From a checkpoint of a small mixture-of-experts model trained on Wikipedia.
Experts: 128 experts in each of 10 layers, 64 SwiGLU neurons an expert, 2 picks a token.
Training: 411M tokens, 5652 steps.
Below are experts of layer 6 (counted from 0) of a mixture-of-experts language model. Rows are named router (the router's row for the expert), gate (a neuron's input weights, with its number), up (a neuron's input weights, with its number) and show model dimensions 0-127. Each number is 128 + 24 x the weight over its row's rms, rounded and kept within 0 to 255. Numbers have three digits each.
Before each expert's rows: a language model's description of what the expert responds to. This comes from a sample of Wikipedia text that the model never trained on.

# expert 23
It responds to: Preposition-plus-article tokens in running prose before names and organizations, such as in the, of the, to the, member of the.
router:117143151108175143136179125169137121103198147134144054120129120131143077094146135115153107148132098157124136081164122160152131087107090126121145177119099169130124120152133115138146144158154109078122116139127134145134137141103176148114118148115102124169109140103134138119152137109125133104129129126100154122111107144166137140131117169133107109102149114108096142112105089154112172110138
gate0:125114157108111129108084099126117156122135155138083127115116150108145133110148163099125113158129114140144119112174125122129095171104097171117099178122178122123137128142094107145187134138122082096114148142126070141142131133112114165132131130132113141133128097131110097093140143156128143092116112096125108122120124086174130101132156101081105117099094067082107156126133139109105120162128
up0:160129110105130127116142123114071132075122148127132137095120127104130119145149112082126135101134118080122144103095119094119122113124125133140187160122074133154125096135123117155116106069116158140114144089127114106117112149100105108146110149142113100094161137165101120130094094123155152161161161175111130107115131122153121157126090088137094078103106108089125110099159148138143118157119
gate1:139115148146140080123137100128151170195136123176137124069123105132109122115072122086152112127148093127166109129137122155155107125133124120110142106204123125138090129142117108121124143128100088126178153089134112091130129131135139101148119125089140142139121117140139122136098100134093133128116131109159103146112070124163122154120140079125153144119093104141105154113132126093085125116097
up1:116122156111122105137135094136107136118124134120133110124080139112104108098146115089143135146129095163100122144095119168153113104130121145198172108134135144118148116147146118137204114090145118160083133165133150061117136139089116119065133101149146126112074112117144125134134107097129103127129134129122175069132130165137116140104126111094137120163109141096118161131126135132118135121150
gate2:129153176194153137094106097137147154086154119121119118107114123112114124071150123104169154144130133107123135144092115083088109140151142125110120105107131137113118163100144162146091090139129115144154120145125157114097141124143120171143155119114140137127095126110139158116186096169118152124096107162127133144088141158114122121153147112161117163097150145148079131128084108116143108151094
up2:119150111124092170113104102144093126128114084116130169192118098131163116128171135112113116104087136187097167130110132159146155084161113128152173082111172140111148118163102140167142144135111147127106116118098137145137133146158139151130121120152153132143143152144124083128146103147133108133150098140137159119094096147131142153160118089129167106143121119083123104135133128136121165122170
gate3:143154151165126149152156142112150117175144110138137094168138129180109102103132119156137129090103098135135106134141120150153124109145118123117133125089103146083125114132178146115155152112115131113117130142117102137117121085096096143085140121124133152148107117099123124168152156097082165075147094154145134142163122134110126079145121139040119149133125122135121121134181145122127174141134
up3:154136132152112091165145157117115141110121125146122087099165102140146096111127129116162109110091095135134076096180145151149115124115146192166114101130126111169160093130149169127122115112166140134137122106105118123167060127145135125088148114136139139151091095070154144131091150111115148132100121135123134101156120157115118117159102161129108148135136136106106126083128141120152162128106
gate4:099122150119114085127127141129131139107140137128135139122116117157144118134164143090154105161142067136161133121128134125126090166075086164182095155112134088150169155147116136144086106155134100107126139136137121114168121137149112088159163143133147125131100109150124064133162126124132106115144091095156163095140146085116139133127143138160111152128151119104073129108143122125141111139078
up4:091103132111082146107082114102122150163077158118135087141143143114105122133132112125130144154128131118171133091105118111114130136128132113107133089100133127167082158097130101125112155162108136124119102168102111112128064139114154113132153131113082106096136120107101105090111145175146149127124135137095153121183137137165135095093114111086132099126171114162141149125115124107170148127150
gate5:154131129120140167128178118137146104103110137091146121127117117143146121160152191106135126147097087175141093109150100172102120091160130177129118149134156114134146147138118127120095100106144120146148154143131147095121143130149153112092114120117140121186078113095156107161131148163110133157150127101177132116115131129156102138137109159148123153120094144093112161088075142113142115138153
up5:129084116088145152123113130092146170106100125142111118133122170084126126116127093137077140121117105112153131119181123122148130137112149100166128114141112126139104171148098082132109123134131102123164122130125164099128121127093124113166145147150181118130181154120128154174112137124158149152070134169124117132092128104146127146145147171132112167124135132194142105126104117161106147140096
gate6:117121137112138069122147107180094182106162114174171131137097112137100134126149137086153092154147147119129118146124107132135110090108133140172139125170154141123151137130111138174118110113158099134109128132087132150139107156139117114157120137120130120163108127138127123121097094101155127144195110130116152114149043137108132127126156152181128113155119106146129136141163124141093143109110
up6:130135134093120179117127110103135142125135119107172119114091155143107111124134115086093159152125163139135137134098105144127169088158139133146160124108124137124110156096075125111131154109116119114153145140132158125127118099163153124092130115110119151077108130199121134141136093162128143158161148135161090144116136192179129168120102132078130145139140149154147146165114133087123103134143
gate7:119128153138131135116155110112148128117107172092110154126159119131099185174097106123130175131126136123169166158152133106118102171147092140105161109162132130139114119132108113111106133132110104133149143139130102095113145121092142103119108164167133177098142158140142157160130098164137091164093093121153151126113133109152146090086157116155129126126131106116074145099132095143119075135110
up7:153111113105136124135171154105135110132102129132137080080122173101105116087089128131127138131130150122121136112120087141112105099134152134063139100152111107164065131150124139161129105181157112151138175123148090129099161139142101101139103125085158098120112124122153128127155116133085137129112129114127135109118107145124103121131147161191133135139082139156149172088109124116136135166126
gate8:099099164099124143148149154117156105161123133124141079108128155183153125114100138040123116155151123140140115133123141158105112120122112162149139112154115128125146124100156144104142166143116082112170095136138067090133163109109120125131123126084138109151137151102154126138136113113099066105155093132181107139115117135121126136095127136116113173124116159152132124096118113147130145096140
up8:123108145101116127128128144073135113154122115081122098112133141148126123131132166109180119154115096171160105110155146149091110137084128141128099076111106130142136124128158133156123126135140092149167110123125119106137125147123121153128175121148173104174103118068154141142140149108096095103116089099119102120140154142115109162126126129140109197136132161124140131082149150148172172135121
gate9:090126132126131092147144099118114118143121171136143105097175141129120129146110151088105172109101130131131102119120091142125175158141123107105127133103125142117130135134113041133138129104103116132097171138130097125177100125076155049105110123127151109163142127149102083158097155147109124131156126143106140120136079134141131130099137114122148090071139155119140118123118130128136129151146
up9:173128130153141156166148126123128129159129122110125090155165071127119132105061133162166132120110141155127131107099137101145132083157125080082127110130149134082115139087172147108092161152157164119162140127168084150100127154138115129134124119079088113106158114096111117114144144126130142126135120151082136171134143155130132129140178100138116131120147115119135161128144096119114118143139
gate10:128169116115137150138131119123137137174102160130171130149141151121145111141157138160143123131083110106136128115129127105148143139145125118167089149138149122108174113169161146112123095067147128156145143129132149121134148124066125133075156139182109131159135131150098126198132133100140131083142143151161108131135076130184130130132125160130110147124148138067129118145146169133122126119147
up10:119113116125077138097111093121135108188153139149142149180153130154091124145134130114163122106095144132148133135167124083084093166145105120097135106151118138115113124118098144126146114119106134141108110134133114124154095146114104113203099153120094138142176119170107129097125126164107099125138134138131135145105104116146148148122143076127150107116135112127136099172133187079132105118161
gate11:082130125100160110071123120115095126115114158089119137126120174138160134107157145096122143094180110108111124153081142114152146127148134100136110155145127139145136140096141088149094093146157160123120113130093181147140109154112149097146166139123161130135118167122093148098125135190115104123143106141090095171122135079131138124120105083127159123124130169108153149116139134120101134112121
up11:119137115090151153108136081108114164107158132140086115145095149107157093100140111109119160145167083137170114102108118156156130102130142104137172115127144128119117140127131108123082127127136120126100121146072177131136145082087157113155130107096146127122141181137146110127143114110107074116146120108129175127156137131161109109149125118145151141151125169173126122115127104173111100176110
gate12:093099151124102125133120102106114139148149114102114106116142157129168114097105146104175102106119115118167120088179126142088172152109129085093171135123132134144136133106122081124138155129136130145098109082097117147136118088139148151146128139137137103147139084120152126141107114108047119117115145136137095133118107132128115172096104087135133153120099106121086089112145096167135154139156
up12:089110105143112125076145148152144123130144121096130134118123158111098142149109138180119109141146142146132110149128132129127154104146115123168130120124134104109145156139116127120153105109124111153138144160184163147176179132135122109127103124109192118144137132122154125083128151147112086123073115137121088138091081169108136171171153083151130123129131129129137153106118104160160153076164
gate13:123130121161122159147147158119166160078138169095097116094113161108156134097177117152143130140132119110100142164105092126122088156094114158142076130150127119174171150118149137127151121094120127122120135114117163143167164156128133113106140134198153130128113125128135142147132095114151129142102119123100131113164147151142132174133166148155128126097132128132119154150192140172143124094126
up13:125154166131125143148124129139168155123179142139115109058149167109157123113185098127133119151125151107107098165114111131146131124126110135203053113158117142134152140146111156121151109106124125131176147156142159097125152169125101113102128140149121143135123141146134126125142080091152114156113133119089141104166129152120129142112154111165094124108141170131111149137163143150115126123145
gate14:096149145123094117136110104134105160121138113201130124131172103105151104129119107113140127110086160099196137101161127141130147128130113123110155167090125117163109155127086103142110138119150132091128130098092118093143097154109122113153094134143070143160149113137131160109099118148096137111151119137112159126143090143152123081147113134132154128147160110094071118152149132150112113159119
up14:129101119115175120111116167153125117109113111105161116155093161137128120128140141179102145086129102183115093144142149158161103152092131126155084113177117136124162144095130140115137151100098115139126146171119134131148149142088119161140185115140169113118127126123124078111136153127146133117147101095175118130122130089095127132167093135120075124132147154155129105101122150125154156150148
gate15:143175124124123148167088153123148108162122146109145152136168108103099133123134110149145093146140147123177120127146135116099156154098114128121116102122130142085159123162137135096078113116110143127136163114158134108124145136130153098152124113075126134172132109126145101121142144153147130144080142141114092170131061134194130158171120111132131150121156118135107170158133145183125100153125
up15:118114126135135139104121089130116145118123140147110120130091106132168143126119107094086147128111162120067154131117103117128085078157132145136182137160180120132133150103151104110136126133117143130155097111109135127151144104110111148166156155162113127049143178153132150154130094124095119130125117097141166095109104155142139093107155153121160148125121115124112155151135128086068125121142
gate16:128109157162131097097093162121124111098136161051064126158140180106134128158137152105149145154104119119107137117173146094155135153111114139112120113138139177153133151100095134087127126086146105131121166185125122137131144152127168124145160140187140143141146143154131114137139167109126096140157128134130129120166129149128130167122108129129142165093150106142152150153147132144133108130154
up16:084123112152133134167113099119129126150121123201151145117089065121112141169158128092103127119156143131117095100161145110157152148118127118192135138123123147070162108136121116129133150132101106112155090134123137131132124070112125127157155143142147139141148170109111111125115103115171139145139136133112119119149124124082142105149152104104120093151148105118141100105114120169119123091068

# expert 3
It responds to: The conjunction "and", often fused with a preceding comma, parenthesis or word ending, plus "or" and "&", joining nouns or clauses ("rivers and streams", "2005, and").
router:123131143128193131125191127191165130134172138127105116117120126105127094138131149156137098132173136120122140102175092139151124100129079111168151174131129155141155103114134102112133173137109088132132104133129136169139129137115161136074145175116112113168117128131126144130143122121121178098098098126110134121132120111128160152093128160142107082108125123126111103126099114129077143109116
gate0:080138150101134105132121156159156109117130102140135138125130133117117132114116099141125139132165097109135136166164137149132120126127089118122198135133119106146107145195118073108106118114159129115118160123111131121115096123134073121115163156143094147152112155157144146130120141157172130107112145071098179119099120102126138091126115142107103192145097111177139129118106125131124165101116
up0:153076162130118095125168166111135104082096103123144123155131122132095117112122124146121167102151118132119088142169121167127153123094134151126127120149119102159158086129122122140111120122121175150119154107142108125151122144126109115153162118142139102148106159131135135097079134153129100118094157070103126110112124119104096108099108168129080088111070099121077116111096148138108124130099
gate1:165121149102112149113091151129145096084131123140157127142147136167156094073121143086124118128126136123134133078089132141184084112155101169126106120133136136122127123100137142125132114110124161121102105111086145132131125122090131139171106132102189132099142112145123166096123095136092087136125131128178151131170085116091148134138138141112158124084110088133149167122139128131100130098108
up1:150134149150156152098130114135085173174120097115125128121144133123130115110105166141128110149172143123170132100150132141128121118172124096136120109149129124158152136096179149108165126118129144141098103140104122155143157095091155116131067128095114121109128124123128092135155156140088131104128089157124107154148108127110110151162115063121184108126129108093088170097169119151132133122119
gate2:102093155087126159161156118115128089163124133107128129141134144121105146115104109144125117096157169211142145143192130145149118110176155091124120126118152131116115137122111135115119169167177116121121119151172096143160129140064152148119148120105119128152124109135101089115161150145087157116174107120108138156131141091125102086134135160151100121133137132135145128136112132115133155104129
up2:155124094094085094120167138124110143126099128118110144106130125130104137130171117099109138142138122108121165138146139116102121156126136144176103128164150132155171091132163122126141108116162120145100135147178159118127170125165115155113152143146081127172118114153104098123151099159131123090114157136069123148128126134153138170142167115173127069111104114140109132130096156153147078124143
gate3:140127165117147101139168121091142076113133135128148159139159142156119178152095139152124124137164105126085130133105104171144167154140156110165113104134136120089137113070100144139109186100091125135098122084170136135082116122097137158113098100129128118129117140145125140131170129111114107117152107108159114137147110114102133158085110155129091096098126125172158128163142120135119115107112
up3:136152160129139111144108121107106065128148110133106138138130100175155150147113195135154109137139138159072128104093133170145133103157143126135140130117091140120147161093093145130145149121150114123108142094130094141107142128110100145151103149083091121086120136145110150096175107092091132148141139096137134132138101152116121120094066127086111182123139126129135130145119160100117158109130
gate4:115113092139140110123172116113106153113127105098143086122122127119105131128134096152103114132089122109116094133151139128117119128104106185149122139133133133121145100191091182138091141116145114113155125100157177136104161136128149106148157127160108155169143153123128127171085179165140121115112143164124146137107141077118141128124122177177149134091126141110137125122075136132100097158147
up4:136139109139162121116177119115101116141119110092152109136159140115114106140123127156111098112123137109094113143114104149104150110114131132145089113138166146104146116123086147093131179112129114149127118138145150229118143099083163123133110126121115152142143127151127105139116131131110115095107159125156109106109065125108143145106107155145127129047125142112170115150122113119075105120100
gate5:126136122122105154128109138111116114122123146161095123160158160122186137142105102147123135098112111147175121165131107137149119156110176126063134122100145128107116129158136058131137125105140126124172176137135112068130111151139117136147144142147132128129122122140139105140102065181101114093127090168112129144071112090121117170140119161121120114136182115115121124134145131149140143128133
up5:108183152164136148122141078101111153157130117083139144141108119140133128138118113128118156166123174166122118130116130147134114088108124115124107123167157095155128139164136153100168125134101132143165152119107077146131106076112128183102105117119120138113113097128146078141125099087054156132106104104148147110139127119132091083106123142108123170126086142108131125119142130103109119142138
gate6:135107148142136183124118154178138158140125153135186116110141131118096153127138055147108136154114136083148109127098093099102144144108134146126089127116155127123092137117115162132132144150138119123151154149113200109146136160184162143099149148152143121156138167102101162155140146146112160157110072139102078117134134118152124124129146138143136148115152133152152109136097145133137117149146
up6:107137142111085109144081140127108150080156146175124106101159140141169136098144118125146110117080111161094125144115149129128124122111099157136123120104090129114099124131151142127090076095109141131142154128098109107146103182142156121153126088118118128097128131144103169100146100114118085092158173157090120114131175147144161171127149148121100086133160111133107150141123103135146152118135
gate7:132152181160115178120105103151103137142124124108142126113102154143112103121150109051176132155080106085150157102093119092102142133128124122138094119144155124106133142126128149124145112149147114125113117086180144113112151140166093135140135119090122153134140120172107123135129094127136118155118088108122122095136123159186120157110119117119140153107144148111129187154085148100156133133141
up7:132147143120135160123149107117115104147138092120083119147124169127131128134147151089135157146162090104155166123112138140147156119147130132149138141079095131114125099096137084107134130114135152125109079162142098145127106136057151135127110120110119124114102119140134103120191100084081125114120140123146101134125111134127144132093154066128181080096116177107159130093159127130135145120127
gate8:125157081153103145104085152155174124138108159151144145122165132122107134120140158163168091115120117077159116092108150076088113166159098115094149130151128142154092153143140119135094127151123175101140143121127121091120121151131120093134099148151137112067124140140118149110133132140180135109115136116138150152091104106113152142102116116140153160097130100139149146150163128140176131126107
up8:119116199092176117132097103145134105160160169170113131133111115101153156129133098091118154113159113096120140150105095147142141094140130083146129121174168121093117179137122166108131088147143099144132109165087137102160138119098110126127132146103171120160170161148141101170161120134125132124163125135119119154112110108149121131132159119108140110135166135138134113156136154115118142164113
gate9:145108118125127135094176142134106122142126117098129115163111120111139124109111134126140109097090146093110171108097140047144100121158126106096192131117085143115121097112103092092149109157163158147120133162141115125109179152134157167140073144139117156111113110158106126140122139124093117133147129105154113116122123122112148160143127111104125125077128111116129186165155119133152142093126
up9:152118101147103172120129115126146129168133118119132151153098116134117154158107112097107132131107111078163173068130145061107114129137118109112155158151102139130147104123119121091143126178146156145123142115118128105095149131138132137106102179122069161157141098169128144147102129152124171097113119129173140135147119140109152118102096134141145109099116156105161144149148141095123078111146
gate10:114108133149120119117138112151137107116112119086157128108144091104098126120140147109144140111149135110119100149135089134105156103172166091064086124085138122118147155117112106113153145109157148134099098108158143169123122116155141117134142086135128099146086105144144130093149153149123087168105096161113136156118097147121096126128099092109157109097112130195128178164095127124109129105126
up10:114106183074128130104129146143110109180129110119106143131139178137108133120136137138116151156090166134120155137066143117141107134117118123158096140169143125099116130134121145145127111134175158128097133142058085156147115112126142166127113127128137160132129140135120071185141113127105168181073105101125131130140106127134144097115133104149138146139123106098136115131151170138138150162141
gate11:131164107122147100118115114150111155114115139101104171108095143157139115118141135135114118151120100101152134151119121141128100177139084148143090145134116106109168125138133134128129076110112108150127155106137133111146138115124124108097123148141136160149115131184102124167146128137105139068093133122155158131116125114117131145145057122140156165040147113087102125152137145175109100123091
up11:132144145135154105128120117175115145091130127131118150124070108138130095136137127128096111151133104122137093130147116151118101167156109167171088134127106117128171086113123136141103090118093099147142172115157127118138112143144134123105138141152152135145132154157126123140147122129113139075117101117153185139116161123090108117135075141146137154056139137104109152114134161176076107138085
gate12:141121136130171101123134126114105123104140065122091113158147111100169141131112165122150142102157098196157124150144126146190138154147125110130149121106085128095129108114096103168104103136137122123113098132111134133135106108121136131102128097141160107138130145125135096122123153106140118160131145169129149131115186141091108141144117085125134122137097099094104135082159103180092164126098
up12:130087161104147140142118116138123102135093157120095128144081088113149138140139108137139131121137123170117150103124135101121101101175119137134152120120145157152097140139039121142125144191128137124103121159145111101086153133105131118090156139148127116139136176094162117145121128094172143195132127089127188141137151131133122104137139107141109129158105098154116114139117144137101122159147
gate13:129154135105125111157156135130125125147118097110140151144085144112154172127146105128115131114182120172152155165165139138123143093151143113125143109121109136120172143140140102104174117146153146132153137134169120151135156115067159134136123141114126146159115113077125109096166121155121126085158132127110149157122145093138110134166116085117135119150155105063096107105130053134113132103128
up13:106081154099100168094129122129150116122122160173111134132105112155124107132113113118093125178091129120111134072118137172098151147101123163178151151170163110155162110130149169165110081122127175124138111113092137102164116156157098129132162142120119107082126138158129120127095132119134129137124127077117108134112123149122129092084100129153113134147099118142142117163136173133136114126139
gate14:128164131139120108158115130093123137127129108113121087123110151140136096136101145089131119143060132129115069102072132135157147115142142154127099125134107144099149144094130132105087111133127113114100087111151122122091092134131121130118123097136120108115121111116113142150127112110123105116112119155177098122114189156133126138098046170081178129097093156112152136129112158131111135135099
up14:132166081120148110131141178128139122132107026099138096151138137144152139142108102109132153115151133166147120137136151107114149126158136112107149099143084124071157104144137068103156129106137120148088129119165116139130118092056132123116146111147145128099107120100138094143143151147106121119095107142160107127133142098113109149131101142096148112124106156084137142141144123131138113122143
gate15:115096119141109105113117148151167122116133148132092124099134126136089097145124144149116112123147116083139092131157101114097179138150137129131143160127154106142133096135137165146121177126134097124116108148158142124129145134219110120085170128145088090149111127160115130146106135149146144113134133148066114174121138088162109125107148143142073116163128113168143128167138147137161121141122
up15:164119114130151123129182133076167122130108132112074116114154149115148122169167149146117118104138130139128114109127102155145119102151122136167133105125134124160156110114108159139131102153094103147127094176151148147128141153140134132076159152117118095175094135142112139150129091146075170109095138142111103165126143100162106160135184134141114129173096150150133080150116132138126113120127
gate16:131130161118154128153183126112120151136122103081129121139150162106154144132145159165132162106159135186149111126151158157124111098139111104193109118085096143135162125090130118095154122102107134154132102138119090141169106114074170140109095117138147135143092117091115123121133147108089124120108149109136145120144135147124133128138106141156159090102122108072109135105169112132101162107135
up16:127124100143105088156124125135125141105136099131133124154122102143071115122098150098131114120129108118112135169126100089157200181075132160103136127174124131126134089161109137184124119113143117120127142116169169104093132144180113154133124127132121132147168109158105121152139117131147099112147127193116103113121148122106134143092118125108090104099110131134133118087099102139132099162112

# expert 20
It responds to: Prepositions as, on and for after verbs or nouns, in phrases like sworn in as, known as, based on, support for.
router:120147131089209142142168139184128117108168131155131091097106132133164130109157157115151092162149132129125152105148113113133094101146109123138129161092088173138139100104147076134142188155121107094122117088147107160136120128113180131108114136130118102164135135129098157131140098145129139110118120109107129116119104090138166142133147142105120110121120129120102131101106092128150157116090
gate0:126104128126096091152089145136121158133150109103142143106158125107154090101139124107106095138129163131172107118171141163118056129090108147131146157136117139150114121080155106142145143135157164108175145140142098145147096112148085096146145121176131131129077079124155117109068153171142151120126148151137132122119132129128137113134090123125102111131118112115077157104127129142140140099135
up0:145123123145107157116131121093101098125138145183139131099120126111167140136108092177166123105105096091128136125105123113131123110113130076181124142118151138134109115140164164138158137154129068118129124132116165145122142095139104156128147150128114127115143109096125128143116072081118163115109158144147118089122130141112129185080078125129152162151108118098171130126140107122152125072121
gate1:114126127104158184160149134140126191139129119104118173145095159157138141128158143129110106162089141108114107128139129188126138134111127097143117118105106106092150153085156112163107084106074123114131137133122166115152138151139131159141142125127164126122160135140154107154071099128158120121134153148146111124104108082193132135108131130146157139160131128107093125113100112125144123082105
up1:095107130104135171140156119153141197172130146086133159125107159176163151132154147156103124133120106117127126110131146161111149145079115075130138120107123132074115164077137104144098121107083142110114116158140144116163145152115140144103146114121182137132109101138122091146079112140134119089151147118121121114115084096159131147117117129139144112128134081124098109099134106122140143110100
gate2:120108123185135098123176154147141124110106106144129106123138105119112142149119130161119108104108071111136118142104131081140125138110109144152126106141082179108117117101127126137154164126124109116101122136101122075091148144103162147116111121148125116118137162137079134120128111080137137143110134143160080139112150166101136180084080126097142123123148157095129103130126127191114147126082
up2:104149113115096123146131081160106137126139124089131144126080105090135103098147144136178078168103140079126112123127124174121173116107104154108157164144117137166110113139120123143167102094124123111116112151157128162162160143170118118159116130148094128092100106111118140153097141128103120153187121160119156109118157134132166147159128077126143132150162098151147129148135121104128135106137
gate3:123143120168134059138178143133127124109134118149138136116120109116105150156103137135140126128072157134137089130102092102153150137165125134112131119130128144095118141164134164121087113145132107116104113143106152118090146157155140126112129127179123098183164128110092152144123100109125145088076138162139150131119156134138139160108113140174161110073127136102150124126104142133131081175089
up3:112129143128088135134055109132138133109157134128108147116161135136129107113125114151106166164148113125170133118166167133106113123089103144168151159118164097171110102093132115155155145095105096132139169119139158128137108135176079103106149142144129150123087098139150125109114183142153143150130130134103143085138090155122141089159135120147118134164151128143139128138140146116136136067157
gate4:165175139174132161153116137134139138158148133115141116136141096158141116157131114119149084146095148110169124067135113078123089127130113139111127142117122114121148092099194137080082124114128153100149089097115137133107099138106098135108125147117092121118149180132128164141122102138118181123084147124140129120137160111125141088136118106117152132141110123156108139073110145120146098090123
up4:148144161145176196155133105148109121157108147125099128083141089132145164130129109106122151161125105132141151114086130106125121107135097143111155114114107125109114113081187110119107105140154157098157155109150128119137114103108131177124105120145099167112148201101131165152135123153142176114108145147126095131099130139150135093141155099121139132142132129150113179109159137106151139112120
gate5:118151151106141146133132169141131149148141166101121117116124130123156096121173123087106137167115130093177151114133117159129126058161138131167095173127152093095133140134139127157149081164124148141123161167142145141113152135129112138141145129116123181114142075150116139119110106139147158114105102122116110163141152146201137110128128134089147121130109115137118168162116165120134086119109
up5:141131136117121158116107137095162119137107129118132102165112141125120126126138114107116142129098135130172165127112108126122156109138137169122098166133162099123073145125110107122137099156110133132115177150150116149160132172128174143083150164098164204144104107136166111147125100132141122158090058173112141126131123130196126113126111142096156144124106113117109148133092143132121113148136
gate6:131109126163099118095140101161119077148127132117170138139164076144105114152154111104160117103152112153135152162164133137124116177131125111097115140137133153112157122079090117153122176128136146113143081120148107125125156102140153157144113123164139092139140150155120159127200142108141120111163121113118086117137100115109126162127141140107121093114097095165105131106107108114108173091133
up6:136144139133133117103120128154150144102115122173154167111160096089151102103190111118140174154148136143091102099156128134101129157133127124136116134104132154171139130110157103169149092115125099126117138142124143172153099084128148144118149122134138129153104135122148084062132098128125120111093130145134131139092130123110124116168098111091167137154125133194106093120113103160142123081118
gate7:126115202091164126089160114154134127146160150153086119120156145133120144125135080132131085131156144141125177150177135095111132131119143149173100100109104130153170117111168111122137133150137112160184106094131117143161111116122111128115087114080117135167129174187147135130142101142112121125121150108100097123127105103131121099108153118129119135129119146126096132155148115176129134110122
up7:138113124131124087144117158096099135135123142178128133160091121116129103144111094119108165119103121126123066092099118145147130131109112100107158125162151136121147138147141165117114111198153124126112111155101124102163106128132092132105170134136118115140146111098119133082109093135136148092122166098123163097139166162175118133101095146152112142161115146134125096124099161144136068169124
gate8:135112151140107086119114125094126113152121154111091097119153063140130117157132123136149125121105143140133115124173143122168086129163135118138124163138146119164176110103102119138131139105124112141161132146120113124084129135093136110143080124147111112140154112074092136111073115143086127135089125133111093177098153135133139136151077142138173150146114163113133138128084081100169142124124
up8:127149141134139126171149130178141142115131131158159136090135128162142121128124153125110078114159133104098093094154139135142121090139143160143140060139113160125120127141109100145162132098123129125128131103137133145169141147172147104118135119130132141141076143163144090199131099130144121129117149138160082121097077173064130170104119083118134125126134141153136126137093148126140138105125
gate9:143138133098119114090136118164149096125173089159131178130115131135128122108117122095146135121205133147127157108177123121118178138104142113138102124102134155152129186127123118174107145114129146120135085084097109161108097118169131155135115120097132115191119146190136118164138107128150132130131108116123101144132100108123107123141149147111139067134108109149129110117125118172128140142120
up9:119127143139139138106120094166131101171133117136153125055147123086145089115133084091144124144148105121182142091157085064131135128112129084134095136134149127116134083108145133104084171126110149133132128102122125129137064148158140127137106102125098110167092110120117098133137121131137140111089104161088128112143147095131140137142152131158172106128118154129114111148130105150156110134110
gate10:111122110104122132154129138115161180108113135084129110066138153100149154150138146165091158144096166099123124104150103186130155091149125131141111129121118105145114100138128077092144100139102115128102134136152146106115143129091148138080121092144128155191093101105137148160098109124110145130128160128094168071113109140151127122100128140163135137116119106116103111096118114123140113098117
up10:144111118115101060146120126117118140167140113150143103132120084153141095130145122079150085154097118127141105148118140113132106160047099132151162151151133138136133130143110175123132159097133109129127079154135135127132111142185083124175135166143071129126119134123106127130109152107089140131125134125139125111159134155132149123104113109109145149113139155149128194134130156106084112134130
gate11:136087141142081080113145119150132162130130165137146094137119062111143129151141120098124099128098120126121102125131111080126114145137138151108120150165131128099086151132127116112107123150122155159097139127129129179126152098186160140138110114145114107175144156124100169132077111124134123070123077125133120143144178117099128160104104142146128113144095137157114124166123151127098100135092
up11:112137149146117142078105135153159138111147148126164107082119132154134112131083131123170129156087087086129110136133088140116158095181144113133137139124131098089099122127115078103162136138062151136089117134130132113101128093172139130115123125123143126168123080174136151144103114158156137146104123138182128095131101137111139147094128114106152113131097135125145137180136112139112117095133
gate12:143083149112151107108094148162151157168138125166148063148103107142119138140098106150084096127108149138097097141179128151147109138125132122177147135141104148130112118095166138134154147116169093127146122143119127141167165127170113164127127112125123150143165178118124167119084135118131156109145125091129145142167113166138116104130118137128107114192111141121120092141135084116141126131117
up12:135103114120146099120092117113140128128134139108128107132106179172072167155111128164113121120136156170141168161145126128109145089135150076188134121117163171160153134112148114138157146072114080126138122134174126152094163118097134149125147129107127163153110151098128155102131137119116153148154102109180150141149104160084134157129123132113104116117130146117112120124123090124111153103138
gate13:130133147090122135142119158137142099139133127136127065168156136156115113150138153133130115147126158108091143167200123100127129151185143184127099129131149123103089147056108138155142144140136143147133141130143121132071142086108140161130129131149111111095167125075122179128146114138141144115117091135156114142117133134100135104122096138087130089122099105138134154119127092127128140106105
up13:152093162113124128128101150130152103145122145158119093139138119148128108107122106136137133124126124089137181164156129080145161138139137174145118137128163132115075195065130144194161138140122142146115130134139124149127156128182109115154122160170141115106143125124096162144130107116112129166099095117127116130133142133120135129123118159112156087169145113136159192153120102126143123091131
gate14:150126164126123105125138126157119159137120111113106147104150150116117161155146112113155105157119164120193135105142168102111078153116101140147122136145108145144122099125121058114076120135094156129161144140145099150147156125114162110148096127117060133131137115151154144130097145135147152132098112116113159123131107133168162099129156096192165112136125092112087151133144150143116146122129
up14:114150129131175147151198153141136101145112128129136157176141131162119148144125141153133135136122178174103112144133120093154143133184119099090151108144118150114084135152120126148113140149109176127110109114134102157109141088117146125140092090146119091127154149145110135163116119145105087098121117133167116162136162072077139147142140145093108127132113114133144118101137109141161125161089
gate15:140137132110102155121169172197112104117162179129096129128157152144147107107188132118137096144119140099112162133165110130089125122064115155169115126158157120164144130136158139122134092119109103101135137126134133117133098098165097119102146112158140101126140169142138149139132111093154148128101138114090140111102069133166141145125139162118137134131139161138132165160153152134123135104151
up15:118151154130147108116134147147126143106128163120108131104120151137143171152200140167106154150161109145126114119138131118123124150107108136149102131107146083141163114129144173092183133117169098130102121149103151120144130142148117109125139081115167112154109142157123138082190085112153138086143130124117124133154139088140115141136145149190103136112167145160089099153125144146130101103138
gate16:127132118107175096122151135188176126076123114127092117066137110110123154123143117112140116163153105113106142126111100157085165096139113121159106134124110149150103142129113093154139106111151094109122129119127153155148138143123147124099168116119157138169095148117163131110153105117178122160109125142148126130113146149125135101157144080106177129135160159122139139158098071131111165103128
up16:141150145147116133147130142065097141166155160154151123161107132132167114132121127141114153101128143135128069124136165136189097141117131125093154124151112129121155102143142171101112125154110155133133099142112109086127119114115069149140104132133091114100151103149094138160110104130099166079160138089103138097141137101127119142103117166163081142122137123135130141071157151129134126159122